config.yaml
num_hidden_layers: 8
hidden_size: 640
n_experts: 12
experts_per_token: 2
d_expert: 576
d_shared_expert: 0
hidden_act: "swiglu"
moe_layers: [0, 1, 2, 3, 4, 5, 6, 7]
router_score: "softmax"
normalize_top_k: true
routed_scale: 1.5
balance_loss: 0.000164
balance_bias: true
router_z_loss: 0.0001
router_noise: 0.1
init_std_router: 0.0263
lr_router: 0.000535
num_attention_heads: 10
num_key_value_heads: 2
head_dim: 64
vocab_size: 32000
norm: "rmsnorm"
norm_place: "pre"
norm_eps: 1e-06
positions: "rope"
rope_theta: 10000.0
rope_fraction: 1.0
qk_norm: false
attn_scale: 0.125
tie_word_embeddings: true
parallel_block: false
init: "uniform"
init_std_qkv: 0.0221
init_std_o: 0.00553
init_std_up: 0.0221
init_std_down: 0.00337
optimizer: "soap_variant"
learning_rate: 0.00179
beta1: 0.95
beta2: 0.98
weight_decay: 0.092
lr_head: 0.00445
max_grad_norm: 1.0
warmup_steps: 200
schedule: "wsd"
decay_fraction: 0.946
decay_shape: "linear"
final_lr_fraction: 0.0
batch_tokens: [65536, 131072, 196608]
max_seq_len: 1024
doc_mask: true
train_tokens: 625500000
max_steps: 4802
dataset: "wikipedia_en"
Below are experts of layer 4 (counted from 0) of a mixture-of-experts language model. Rows are named router (the router's row for the expert), gate (a neuron's input weights, with its number), up (a neuron's input weights, with its number) and show model dimensions 320-399. Each number is 128 + 32 x the weight over its row's rms, rounded and kept within 0 to 255. Numbers have three digits each.
After each expert's rows: "gets" lists some tokens that make up at least twice as much of what it gets as of all text. This comes from a sample of Wikipedia text that the model never trained on. Tokens count by the router's weight.

# expert 0
router:141151150129138149087130179137112083106105161161093115150097116103111154124071115059088140111145121146096165149121139142077119137080105173114166166105182150127117162115119167147167093115154104118158151066086130162081131184135099135096186142
gate0:146166132124160193169138156103137094119115090121096155134104155137128153113109133108028119130141098144132165150182147111183046149090104115170122135127073164124099068156098134185122086084111089141132139164085117095134130189083069063084073095
up0:158152153204181137121111145122120063131123111139080175143097140102148145118148179161095146102151114193177194136204169095129066180112153120126131149144117167112125100126082125155110134107075110124162145131062086149111143104114068140116083144
gate1:181076074175148167142109095159141101116202166123163140071112172102151142169113108142120124125131112139135114123078105147164189125114228144130180121065165076172124145117093152098125110146101162090116126105167095070168147139170129129133147146
up1:121071105115090131078172175180122151116093093139127093090150168077141121224159144172156106100147104081167089137114068153163106123077196172096096131145175081145171144121160128092143075129100087121130074203179082104119140090150112128169080135
gate2:102168058138133132152163113074130123182079104118102133141191129123168108158175151096167126111132103129122192128077140102110091143127135095119163113129095116077163160106081132122116125169178113115145131137086140120124126109143170166166097124
up2:151186140092121156115102119144159069102152174104146084133170116143107127149109074138111095141100051150112123089102178125157110160162077118128136088133144130114173165103126146143137199069083103165160055173118104196131140149105107111167123120
gate3:167166133124128095090160144149137142140110128161088120118124129100154117116107157081106091152158125137140121099124144185093173104173111068147122146122144093142125162146133131162156136157112142108134172138096063175095171138145093173098141140
up3:154242135130122164105090116178072119120106116172168124082130186112122133163109086120153128174052129129064157144135169175148135157127190150201140125146133100091120128137142125161157116154120128143168139121146109113169178108147139101141089125
gate4:102139117105153084107099137190080085142137096107110089085130123147177150125066070111139096106170114070093087101137135088108067092114096130162137180119140139091151136139107136095135109184115193153145150150125174169169112138144129164136101095
up4:098054116156096162104167106108128158103109144134091107034095119129139142148125114128115087090114174190171115126155118171104114151217078084117103133131172106140146147109126090168146129151102141159065085156146102153116098114143113114155160185
gate5:158159162174136161121131156136152158083088095103159096128162055126150144144134180106162135149107129095117138166101158108094156047107140143187068221117135054132136153083141101157127091168107129172113105122113094111099103112191150115122145134
up5:091172104131076079176150092080082105122140125131106064110144193121117147088101098161140134147169165131128107111109145188089170087099090110155141113109168108140139133155138128154133145153118169187178199155149084135097101156119134134142149201
gate6:099148080119181119111187172154059142143157146128103173127108106173117123114137150078162049125084107174090155145054156070171137131099138132150130201103142118084088136160110077112146156136150125170135119142166084158113112113116109141115187172
up6:119164074114161101165206146145057155136153128096117151090147093161102119111178166133124118144110115178140130153081117150165144123119184124134135187103085148108160151129129110143185110131101125205165136155168133167121150096165108154117106145
gate7:114132084126119155111061088078174158137166174117127154149108104095155096112107131128091109182217130120179116112147128076113122058123165143131191153104169155128053123153101105136195105100069074151094131172181148092149140157124104105201109155
up7:125179104133180123086106065081123112150112107125121158137113134115147119156108115103154144111080139140130079131164171098116100156147127136150137141064161231126138162132123127134164090138144083182130102098143136164112080083157151100094135133
gate8:091101109084150142100091117137181105127156074143116076111178110110110126150113149103099178121103181150141100120087103116150111136134188132132067152145092077150107112177102121151133141104129136080046128124097159149121137117145076153103152119
up8:174096158178118135139098197081101134067052131109113146095103129165216092127115134161094093113154142095166110135114140146152091083113132166120123197118107184108170124145159105156114124106127137116139133152108054114158143170123152053154087155
gate9:126132108100093144198095130132136087118093114152126170116113109116131117140153146090119119196111115145124166095156128072112153092123129119143121083178171158165158093130090114136110120152111128156113132131022137103121131136064080198125105133
up9:174109130160143159165160140093172170132101130148129164121175131162085131103131156104116124159121130107070094142195123157078145130171052191092093144157206194186132123159108172121163146141155150111130105138120054134139121139156165174104178110
gets: ",", "-", "\n", " (", "|", " \""

# expert 9
router:163148149114105132137140045154122096121149168151104141157115111143081149127078132190179136128086078152184108135139110146182117064100108152110123140135145109095119152095156098106088092108140091165127102107089154106110154148085092150124098117
gate0:118127081119117119128086077101130134160133115168134132121112110128142092119159124126122136128129034110150134101123118073135127056120169118109188110109108136190112121116101095131112149145128143100126138129189132124094102152053159125113094096
up0:133098059149104128097166122112168085119182115108151113149099138072154152127184125151153078136151150125145148119088082066126106074116145086103206095145117121174051139118112124094109112120156099126107181127145099154150150162127168064122129146
gate1:077167117076095068172152033141097096136099197138102125138111158144148139069119131150134175163185204076097143131064094147095121132168107108120128073092133107125084132122162112167101142149181138078185071098149110131110126134141128126119140144
up1:144097183165163125073125182093087106121141141141071089060091108115147138133134109109167107132118142125097100118182175135109133089166159145145065103099104115061110093150090070128092166123081115122056196137126147129093090175171158178177127172
gate2:099171112054115139180131158113129110113134107104119076098123147134158152058176086086099106101157165145136056232123120155153167118126169121132153100197137068080162102082126147077105069111145090138147081077105143139143160174114126104176108128
up2:172116144137127095168168123123107130140135117093140132128138146190097104116074132138173098139116147146103139115130084091137105124130221178135125140103155138143124178148094102157111146198135147166094148183117082059107056065090139157154139111
gate3:144085099103131160147108112160090157116123099126126104164100133126183143132108084082190138131122106141118098163120100102125135134113102113055094161228148110147162173113117175118120156128145167120114186074147171103095080131133115096092111161
up3:140091119124074141111117077114138112162123180158123135120109109135092114128106159132161130112160074128111080164123102164152079070169168143086092152159159113122119149097179109113144137109112122156158171106094131177083121177167111114132098159
gate4:136136105077104104092154119177119038103054151129099149167148137148136110114115091110188105138134219156171151140117187092143108133088089150142127117143111079095083150147108115147175112082127178139098084136125146129106152139169148169096084102
up4:189044118145087107151146172121136176137072109131147118076115114113103119139134116118127147118110110156083151120132124142148134103120115117142153137095165126184173085077127083124097131124162176091182117104157149115071099145121085162154133128
gate5:116122122184104097172157168145161180139186074148133055154126120119134169136100124085125136103095102157110125064088121101119148142089138054132131103101175163159131163202117120151171149151107123158111125098176164107140103105146120113129119189
up5:144151178170102130189129114104123103171146164136190132127141123111176156087179129095118086140175114140127105156097172089142133089101091102088108154118117104088120113141152107112085105117131076104187123143179149081109136135063094138145124123
gate6:149084069105093135132192097142118115128165110109181149131120123134132129084120151109162162094125158148159123073141141163131067165097113088132160064132146169127076050157114126072078193201100122150121190130079136160167117148102144111101049156
up6:098114122158136150158168149169207125100116089144138133115148154143117199173101099145092244113134132090143137145121101093092128185205141094148182118176149193159138152091105091114137125096178114120157153137031161169077120132118149084148151120
gate7:112113142164072130183099118123152094140119162082076151136200125114096118090145113140129125118122131090144140162134186136100150081155147157083144122110126115120140085104079116172143139103084151039139118162168106135099144138129156101169172087
up7:148134160106168135071158108111121210110098102148169098134068137164156149140135146129104141119188169185126097121154118094136078171137151062124121149168135141139076139172131112110124110109164119156156126154158104110085099149119083111119078120
gate8:118083115134148099138139116127153203160132095144113060127148099093144131083154125183136160073047115126130134118178166139150194123119085115155171135115125189125160134138098133094149128141132212099103162124090122120125148084135110144137120127
up8:186127159106176150097130091108146121122105176126150156104134139098140127161109120143136124128068115083140149123114142183116108102212137110134089143174115110129126154145175116200135218147098088132126071204118149157126114125118114088116190088
gate9:140173142161142072108110095165150134093129124114107115145097134125105106182132096142122136188128149126152170095166109119101101144175099132157138081205165092101160090107129099118137135129099151135124099159081122096122139149097088108071108105
up9:107122135097076156126125132155113134075144165183119165137149100130079124093113135112114118097203097132146142159177127161113113136109117082064140088134139143107162130100140069110157166140085128138118144092141070121158091207141123128202178157
gets: " was", " is", " to", " a", " were", " be"

# expert 6
router:162167166186110156113140088086142112156093097136159128082132114139140046133095196161117151166178178132138121103153090134083113173155117158141185162159138124123119154126097136172195078116086158158133143096125070159123135112116122125096130165
gate0:118126129120169157202093131133151141150135112091115100132131145092195124118088147100144114120102152160093119160120080100081110086181132179120168133148079102114152121129133105136183120124172093150179146159108081143136134164179103140111105212
up0:135145150120083121135153125062171120123147142141113111165198197105129129157114156180074108094088148174130162159087146173101174110137100110139204146131118123119087172114180078102120139113187121176168160168113093122088174150178172118177095119
gate1:102141130130137108078130137108225130150127184116098099135126139151084193132087112151116111126154090082140144105160150185123127100119149100107101156151132130163129104109148091142143155132145153153129093120123095122131152162189088143126156113
up1:150149073100111138091106109094135154140152147171137093122113089153183155087135172121085131136188072076197160118155155174080141100115127097146174142144167122128124125135119062119097156124151130150111091162136026101134133094088073124129166135
gate2:098111135161088124088156178171125130136144118131147098114105079135142119165178142142126127119084138140100123128129145131099121165109103154166162115095117094125116108101141196164147106147138130126108125131071086084138145222075134105096168152
up2:179075076069093141130079130118136107166133080135120094157117101138130108119098139145141127086104134081165119110083052149081176109161142118141173115134134111159147133136104107099146134177099184176089160147107125115169169128108080113129128156
gate3:180124110144141156126068124137223194176074163170096087137163129122135151176128065145131176127098159118132118147089126157101162145102125067108184086152070146147111124163185119141122062161103190161186132095129161082134138124164170100132143118
up3:133066112141089142130135133149122079138110139131100200075183108167140144132136175177105160179074097121130150098165130092108165066099119097126206121083169187155188119135128119144089172139128123110143111172127107126136125120137097145124124132
gate4:099109110158178091127116180146140106121099196110139099073134161142154038142141146168109054190120158150107118159136091122112163126130073116142122145176094146135064055104107098164104139119181143124125122137091129131134105123100168107145120104
up4:116157139103092120100144085138090127134095078110178120121139165119129198078105093102145141059064137125117124143087126096137113146142097159122122085108191116124101213164142161083120125177112139124121120144147138165087158204133167130103175118
gate5:082126045091139175138148125099146124154138109189093129140095188168139140105084136098166110169137146075129168187127132120147182113166102103162140114148083159135104079149118169149144162097051124098158129185130135059129117083151074168090156128
up5:091070090114154175103144114176094121142164150164076116177144130169125141118106128152143182117188143145143092086136146178133085145111160043090104114136214101128074118094150124181171071126145132142114127000098122148146160131078107129093144175
gate6:102109155121124115128124068112167077099099165092147148200188112082120163141099154145155087038154120106150116143131088148084102187148118079150141143164080146117150150133143119149126149089143130177166134111137122107085118165104114135124135091
up6:091114133082147117128165168210111094111127135045127203107122111073144128128104160188165105121164130093124124109128083128181065139096174071164138160151102098130162135090127129134112139123152084114168120117134094118095132157057127133119124130
gate7:126143143077148148123115051194120087108160121140162073118150101115109100154165086100072075140119137085143087145108138105128111195081151089106107118136087152135097176076159045198145143144104148142173128101129119118145131088085163138132101134
up7:127111092129084049151138155097130138132117144067068162097142167114162059132063113134148154163137044096143069107142174130105146154175120161109186160188089135115112124164109192082121117171134224136134151113104112118147122149166084159104170164
gate8:100111069132100114157083116149222101158072130147134075061088119132141137165165130096111180128158175093134131160093073143091064161151130168160052143115156126115112124149134147098072103120080110125152097130117182075141106136147113087185117103
up8:120149062104129071091071144060178078165085161113091145132109177158151149145114163066116109113118096106097066153167099158127157136163110112135063108087129114156125169147105130107098119108067112104114098132123103101143152158195187085137114145
gate9:098123129163157143189149099196187108147126129142129090068105144121108145088140150138146133177140124189085123125187131137153146158157117166123067166132127153130123132148157128132118152141134099117106154150158167145114156092070154143151104110
up9:096088089115132174119121114157108138131139213086132125088118101129144186174112095145180096092138088096116157124163076123069091129134144143101098127118134108137159092126145176073157085182157088165155122097102105137141180128171101127149179114
gets: " the", " a", " The", " his", " that", "The"

# expert 8
router:196111109142125202112171113089114061133094115151114118111134145158157145154140144148101095099148150100117152141163127218153154145157109131136111133137142066111116192151194181157090165120152074134150144141139148115146144183139161072091160154
gate0:155081148161082102143072156128167083125154132108150148078163089088190128163181165135169127162134131146089149145128084126139151122132099111112126118110089148120149113129128122045136121065151111119158176172136148109089114115139090111155153046
up0:140104136139189132158132132134168122101165141087124158115122052145112097153136109140140086124147111087121120117110059069137110113087132116107083116050109144201127146133138180124125112127123077130178148154117079110098113158129137105170084120
gate1:142184117118149198098152140110110113168073104153114145143143120072092117139089132127100132081165130141044110145060093123150129102142088098093133135123090162071125089194162125107077143149065098122106145136078141183089102148134142141139080134
up1:120089158113054084119117145094168135181118165098111130089085117175114161139136123161206135072093051105140180150091146154087139143122139110113109121107164125093185129061112152134143142150171093120148176115149083164164183064144122131104201114
gate2:120049103143123162137111101142138123112099197061125098194143155075122111144131129103114104120140129143109164107104114153074166150140076108118097141129142137136136132121190147162129090112122125185164109099121149136137170149122094110119138094
up2:097168123142135143152124179152097108092172133158124141098119132141125128107148109123200123157117170197148115122112131130156148198151175112139142063135130201067127107138108133095131175116118125107128152125148122107192081096141078144104179085
gate3:158141112133156132154152134153103106094120136155152105112110184144166103134081152096138139129156100148026140134115058148133092160125152124162141146158144162162111069142140058090128149106145127093115145143109135156168069181129169141190161123
up3:122141158130198132120093159162129166090144154160134133119111136139128138092099170184145107144171143109070085113134174166129126142122084129144117083120123128165152063146196126147138156091029136104123118152180189160105154154169142118125141127
gate4:136200097119170078122076068145136136075150151124132157164128112185188118100145131132121129149068135122115120076168136093174135111088067113157123110164143119154073148158139087121110159137165156068097063068171078120131130192073159132094120125
up4:131158153146083163150144114117067134139109154169135089087076164134106104118159123134163147089150130175161124175143125206153206122163164159137082130075137028100126197112128159182169141182125133093161070077109217151252150116080078119067137096
gate5:148124076111061117130107103123095128142171193065128155115117128161082142084131115063129106117181110118181143189131142068110137099100129092094104113100115084079141157130112134086124151174123088118117133111119160075124169110077142121084104143
up5:135119136146165089145125069087225102154174107109186149153100108132070145089124172115203164062148168103104138145130139135122152116110147171161114129157104123141104153125117137131098150123111163104109109054159092179141081133157054120125151092
gate6:169106099099130111148123079101083160099126106110109169156120097158166121081148129148115072164109140118127130129097202145140138139115110138111115151112153147152129089137128115102152100129136182128123142105186109082134122155143139129182116091
up6:149136113128097149194152168107099122104090201107114108124146163167162117076115108093165134143056143107095121149092131154098195169121154152116086127133147154144143104138130137171103111105164215107071153098113047111163079124117166156047053116
gate7:119105130160108143131169132140114186153177117149146136092156092123180145135158147110086109155159159079044186110071103132115135092115175061129158110178070121133152138135144153118137120142105130084115158153137144113137116138160180128081128132
up7:154173144125124142132131167145115144133105113110095160164163164097126126094087126190115071107159108121117187182138135147131133211108095156055157089098100127135095162150126105147106131109088093084142098160130165120173098107108098150152165158
gate8:137109107127126081188176171156173160121100104105166120144197084130125208099165069096152087118153177089145078100103111125166103150096172181124129122088144122136166136157133150129128107186158145083114183167163114090129133185115095114132108097
up8:152091142160116111120127131176156186161087093136160094106108144124067150094135127102115097128093115157127160102168094076110167114043098151113087140130162126102118085135097158164099155133192159186103114115122143131085071165098144144109099089
gate9:133132155131171149129169157131103117137127108103142118127096126125055088162146168143138127106063098074054125123106096084126131173126116129073112114112103088123072127101086069166145130100159192126121142153213185093118043113143152140072169100
up9:134097090152138113123122137138200183076170170150074178150185038046118142065133089134140188134089167107129139200102136158184126109125147092145158157096141108122153180161192210092131115146154074098108074086139086156131149175105196071164124146
gets: " the", " The", " National", " World", " University", " A"

# expert 1
router:110165139175145144113138109119103106168158162138102124137100109159143118129115061059159071150147126045169116146198081158123132183122139102090163122159108117169122188133105128191117137111067139145125157085160167132116104161108121164144100160
gate0:126109178087019097107141069097158110137124130133074125136134120080124147131100124138107138130131182148129094118152177060131161154119087155083115114178089115170107135111089114105094113114147104168171111070109137097120121151104133181087136108
up0:167100173133101127160123128114163143138153043127085053169108139139151133165101095090134179098118127094167162154140186104176168136148132099170109071142096156128177118154096165143184126112147127131083120105155157128096047026110083088089116110
gate1:131119148091103170111136071151078136145151079082096099106116181139067170132084085126189131137183118169115172080077099137105097162194175128134174077116092184092137153115144109139153097180105111163131150111102181117135149113048072170063053091
up1:130102092177120103128134131150140124134132123128182133089162116133101042127134139154086154134130155144115122172124139143169145098153137067143142230142091113183136095146082110132121123108135135104151130160138122082150131162177124108192137130
gate2:110135112135105125137146159089149154121155099077142165186123154143163138097129148143139160130123077099120184107117119154095119108168138197122113069109127076081175123142135116200116141086094143135144164142117100086181117108173132092120115142
up2:190097127177127138162125127104078130145095127175136102091153098092099128130139132137122111125118122147120113092164099105165122155140153134115125195140225139167093131072117198145133156197080091091153121047146117167116133127111135157134122134
gate3:115168061125098133142166115146093133115099153097110119111142144174155092114126103119121156151133130122111202118134125068157181098130078126124096126161173138129131126175174147109129106172091176130116059106153119177145127162115149117136110137
up3:150132084104101112116126127115102129121084134091156152074105117115123152155120103125129142160111114160089182112136122093129119141159151108098153116149140067168136126210139153115121119120171177163109125137116127085115124106109115148150132124
gate4:121095112101141087106098121138098137125089114127143099121134196102131126127159060136119060121132132100132118106109117146108186130108085155137056172199148130145129147090145098042116158147188146216143178149160173100139109142079040148094155106
up4:116118079154134143113101122178115163081065120162115117147113151094118156131062104127145079088191097086125130157059132121128173186100124166144109174170151092177112092108148135107189159153153134211135146053137208172149163148084129127145127073
gate5:187124070135164147136124096159107137155115190110154174116223163128083160133117114084124136168130100141182122063143132067136182172130156137102110082168137116143128161150100131113121126123058109157131128099077179179139152115085147144157127178
up5:084161114143139159128122115138141194152125160162124115111162161150072201118138169108139067119090097093115081115103106157167150123135109154092173127110133165143132108091134127141181056182168071054143142129068056120121177143103154120143160140
gate6:119134172084182169092169133109167133155144110115155115151147111137136157134118122111102123119167144137111099174131072092139162147142098127156105119114138104062146144191128121040180150123194100143118092112121158164178115190147114106111134133
up6:139123129134109111140175159101180099096124166149142096124139100140155097098146106116143169097176065116127196073123095164116185132108146129154131144132087188148146135222124141125108145063083058157174140110043118081070110156173147099170088072
gate7:188187069157143160106126084111058151075115132135140016138138171142119111059116152087109146122139119135130174130185106170113108190147101161135065132123131160198122060089125108131144135129126154114163084176172128121137111135135189157156086121
up7:147047079143112099125157156093137162138178148140069193163090125104133113208126138093090154122188126141141102151100148127148100112136137109120163170084100141115144166154162075144174183132100171147136117153173172156109150107023139106081167113
gate8:052189112177097196190145176149093140144109129190097118098125088107099127170097102118149128158119142081100153155145109164089145159127189118089155116088155194183136110082085145180177191154112161118131169108119115184176135165076111129136128093
up8:105137117175108101121148122107096100139134067143115113056192117156123148180159190144119082119129144129175105112186131152152105135117090094103135128113122127179114158101151115129128104117170163131163098161141167136141122130105091231166055151
gate9:101216200120103156123104146113120150146166110130155095131154156123155112137149198124100139156159161120133125125182131130128159137076126100127090149132092137133143130095132133110152068187191116188157143099139133099151174148074177133183131132
up9:219081122154169139100153148100147112151208111118116137119126104162109170148110164143143154123153138123080087120146117106143186121083151154116114161108163144074142125144113084135155079143140102126172176151113136134096118130146127132132095160
gets: " |", "\n", ".", ";", "|", " "

# expert 11
router:116121135138115159121126084094069152127139139104073113093117124113142123123139126094172085140111072105135141087124074164191110142179181183115141160132118119169123147080143100139126101058138071145129169122099160065084156107112143166144156108
gate0:154146146119176119101195130167126112108148092141102161130151137104141109140148038158150099159144084133103171029128140163116109119147175164139082120084094118137055103117112095110119129152100147117082154185147149153150124096198215107135154164
up0:139127121155137094174126119072115189123134148086130095088093153185106187163151184070117124134074165141135152189240161158080135134133085108116163113100121080163155152122120161142136139116136125143201116134151151089096131160115174135132153082
gate1:116151140170110113130147170141093189123146155160151170117186147134075146167082094099077108182149122134103115155145120081135105084191073162098151112105160097137114129140141148156128185171143101152154131088144186081133191126115140151193141113
up1:127109173112085138132185144081127072129153078144104153108134123110177092126160114145180125123124155117096167166085094087146086119126101118103076092131130088145118115101074135120090052133153108141107135093086102166100134121156129098112091204
gate2:107147061127133162116116134126147094113153155101072122120089129182116071142132146142156110094162128113146148101151170107120117189175122172134185134076088084096115166128101144099123140128143125112119100132158131084117154125112132110184125139
up2:098104188145116134166120092111118120123108109139151116160120148124197133143138131141131129135118073129100126132107105164190112188051096166105100129149174144142137136093126120129124119129168147158152144134068148118146143148142144131110113151
gate3:094125143094065102128142138148164151143128125138105104080110113117161116145108127077107156121168080129071115094127154121147104104103123111144127151196122109164101022171143113088116126194159132083126150090093150152161107135079139116122113164
up3:136120116153126134158160090047138140133095124094084127095122094192118143136074140105168137122123124128112116165105194132138197199146225104177146150111051105153111080114128133136127128158156106100188189117120153138148129106134112084078115166
gate4:116123106122145169125163093150103144091138167126128158079161134148095115082164142136091110106152146161123138162130103105188108129129109116164160151134088104070176111092118138117142141161158084082089150089161112135147126111158209127147088134
up4:146089118104109106116133162085163131163106117121111143148126121160183109161145106069157092133225092189142115103065131089129066131066151125128126118159145115191101073122099166069118082137241105072100111107116085076139130106084115172116113118
gate5:107136105122127167187164127135137090157169116163141116106100189139104063139108115111184162144128113063084106103156131124073157121224136113129095151141119141118139132154152085152085077085207095103131111058121102117108148157138136111138124120
up5:171156160164114125119159166137109138117137130081132094155155138100126149118155173139102066137090121067089072101101095103129128124103140077117111090139164136150095129165087084093133189150123149116043100193136155131119154171086152161119163138
gate6:119169127140133141136142152072182176185114128104068130075171189103110142143111176100152117129043131158085129128072085107173081075167109128166093114148101154120165132167104177126109108127162100091111186146110092062097147132132148109145172125
up6:072164132113118122157091147067131145159143130086082141126163169075115141151133183124223168099090068119125167115061133152116102066047127122090141169107110183152119084142106116140097109058179145095143165152151186110136152067154187111193071103
gate7:133134173106149125178128142157138082095143174100146133108066116178144131133044135101100162136129106126141146078084139135153042163132084172129151125108098064141127147106058132157134090168118117148140134095149137130138150119094105094193133170
up7:119143153076143108124120125136113151156133105100114156088176089120133170149099137111103156161124125163117176123108149133156107087119132145133157172134131128166103096056118143163144122118164128153151087157138208083165170134166129121114229157
gate8:127144130077137097202109064196134094084096175130161115212166111167157139096148121119152101130167105085127144140111114123190105119078141133144085081101084085114158072100148154114086116131098083105137153195112125137167144090134146087138106139
up8:101113104163150132125114159138149160134067124095144140103102163130148127098168154124157095096114107143126108143154181163179097101102172065119168126137153101142149173138149134143170160116112133151081110139148137112153160166126080218125180135
gate9:173150180084119118136104144106109168149126107140150106154078150183117086111132121141070088145118156071116130106110113129182095109130106146091162073119122086153153114153168176198112141149084094141113135116167087109132176099113117129126188117
up9:129124098141158114029172121113116147145143110126033082152118134162154094042164108047135147114100145129094155110097165099118118143133141159142118119094125096138110116103145125143118100135102124159129143142139156139085139091134153146151177099
gets: "\n", "==", " ==", " John", " J", " George"

# expert 7
router:149136120122124131063124111174116124111106095090107126132130125098096124065155132191080077179141211166153039114085149096157176186070085099154112098113096140146074118113137080131167103093143133127149158131140178120080135120107099153146175160
gate0:173094082156142121131186103121121150154072127083159132084129083068166169143165104139144163095126139096045138144115107105152197118149157125138192157092119000130109095168107123156102123104161095051099116128087104125124152125175105181167098148
up0:112162137069106174175215171092063099096027151076092138195161155145107144103144161116130157089169131177150147117105134123174125088139106156104093123161120099126118155134195158182127115112103106116172104147135164097155175081099148080116168124
gate1:088139206139131125133100178091186152105126165182141138129079125105134178139143117100113161130110107086206158155072111138147041064142130136133031182118088105107134078131117195138130106084119093082113157132135074143073166085063101117116099150
up1:071174188155088093117136165131190161110124097135054133097164161100134139080190181148120083193144168141128117148077168123187140097070111153137117134146130145137116133145160151048090111124162180114142163190135153135095130121112099131127144122
gate2:146149117149066099151139092146148113153105159129134079124134121159173079134115132165102118130120147113124068169074106136128063091172168141161100153132128116112146047137142089090149119089182167155166061141102175145138050140083139146102106127
up2:119174068165141095129093105086042052134112084164132133104142111060103128127113128113130082160096066134195149171107114142081116163142166125146087121161148131162125140172066123078110135126165122119100156124092085143072140118049112143210101057
gate3:151170149071095152124121084134128097144156179162165114100121118098134075105155117179111143086169079100138120130145077148134083210060111136108162154121131177144153130160089158050164136074151165133126159124149110075086152113137161153141140164
up3:136185097091143178078082103214150168165144097145178186121185118150101168157160157081127037111150138102101156139134127119167118103153111135065113149087101135176154117165090124140139137121085048135144129153090131128176165093141115166192147101
gate4:212159216112157120102117124136089092107188078166148083112104168165140085135117177164131082132074116196134072126122165183100062099066150155120101089136114129078119142132107132108097062098122101145113100172103132144106089086138138136096091120
up4:131179084183110122160096057124151080135078156107123157155059159124140133145132112121176105141149151085124138106092114053105180203170156091116120114081086115177111123108096137147147170095115116148110126140118155071136142137117146093126147118
gate5:073115134121107136141049089128217154141120104147153162078169155076119096102120143086144116089129190148111120145086165170109119077145121082126088140132154081114128088165155193079163114091140173128092121073132105138125176138168091132126118106
up5:108130115163158088141159107102085085156179171141128137165169094108172167159151185152134182162162101127159072088180071068092164162087084118104183073039135152136104153130114099097131135116086125092134161134085139151148047075131151056119148168
gate6:186091189152149158106184155122097169119116130175138120145126071054123115191135152134171127163163159135090149128086191113149093174097139145165094125088100136085109097214059070152122145127108166100113204111143171127145098133137167164152144107
up6:116173103136053084137102117184131110113134110105125190100179138148121136070167163108155176136102106143115122160156083137106086065169143143120153088137118114145123162035166192121108160083146106155161131180134120145116128105115045104132106126
gate7:115121058179086124099163088105129119177092139135169107144109142094088122139140110154103126050100133148163113129149103150186172087176102128130162159129130106140131104123201145077128111108146157164144136095106189117109145207101069124067126141
up7:126146099149101117105132062126127127153121133152161114080105106138128113177179094119097103104152079136142145127078139112152125101087111119162173111113159152105111146112225122144144098148118180122101187138150131118172147132085120148127121160
gate8:096167120142152144188216134146119066108104134147153105073171183137102089105151134120132121083118157149118117103139118179161091151100103141141132135144088129174134084134093159152049132145145115157144134149094120183164089142101136102115162097
up8:137175142092091120142135127157134173124182176084124099153097100143116140125158182091120129114085095128108180143141098125127123099215046101102114114142194111115145097114097122178134156168073070096116150165142146083121169138076149135068114142
gate9:121180216123133117131113085131102099073102102149153131140141051123112082158125091138148119172140074111106099166109093137132093136142128141099143137113097135144126099083089161178110151172150120120178170152128194143158126058140113100141074121
up9:159107140133105100068154160090103170187127139113163120155089162128113133137121174151155122083123095137137130097106173095140104146140142108166145122120140123166100161138041081155117193137068124158082140103152151118140103080058161188146100161
gets: " of", " in", " and", " to", " for", " on"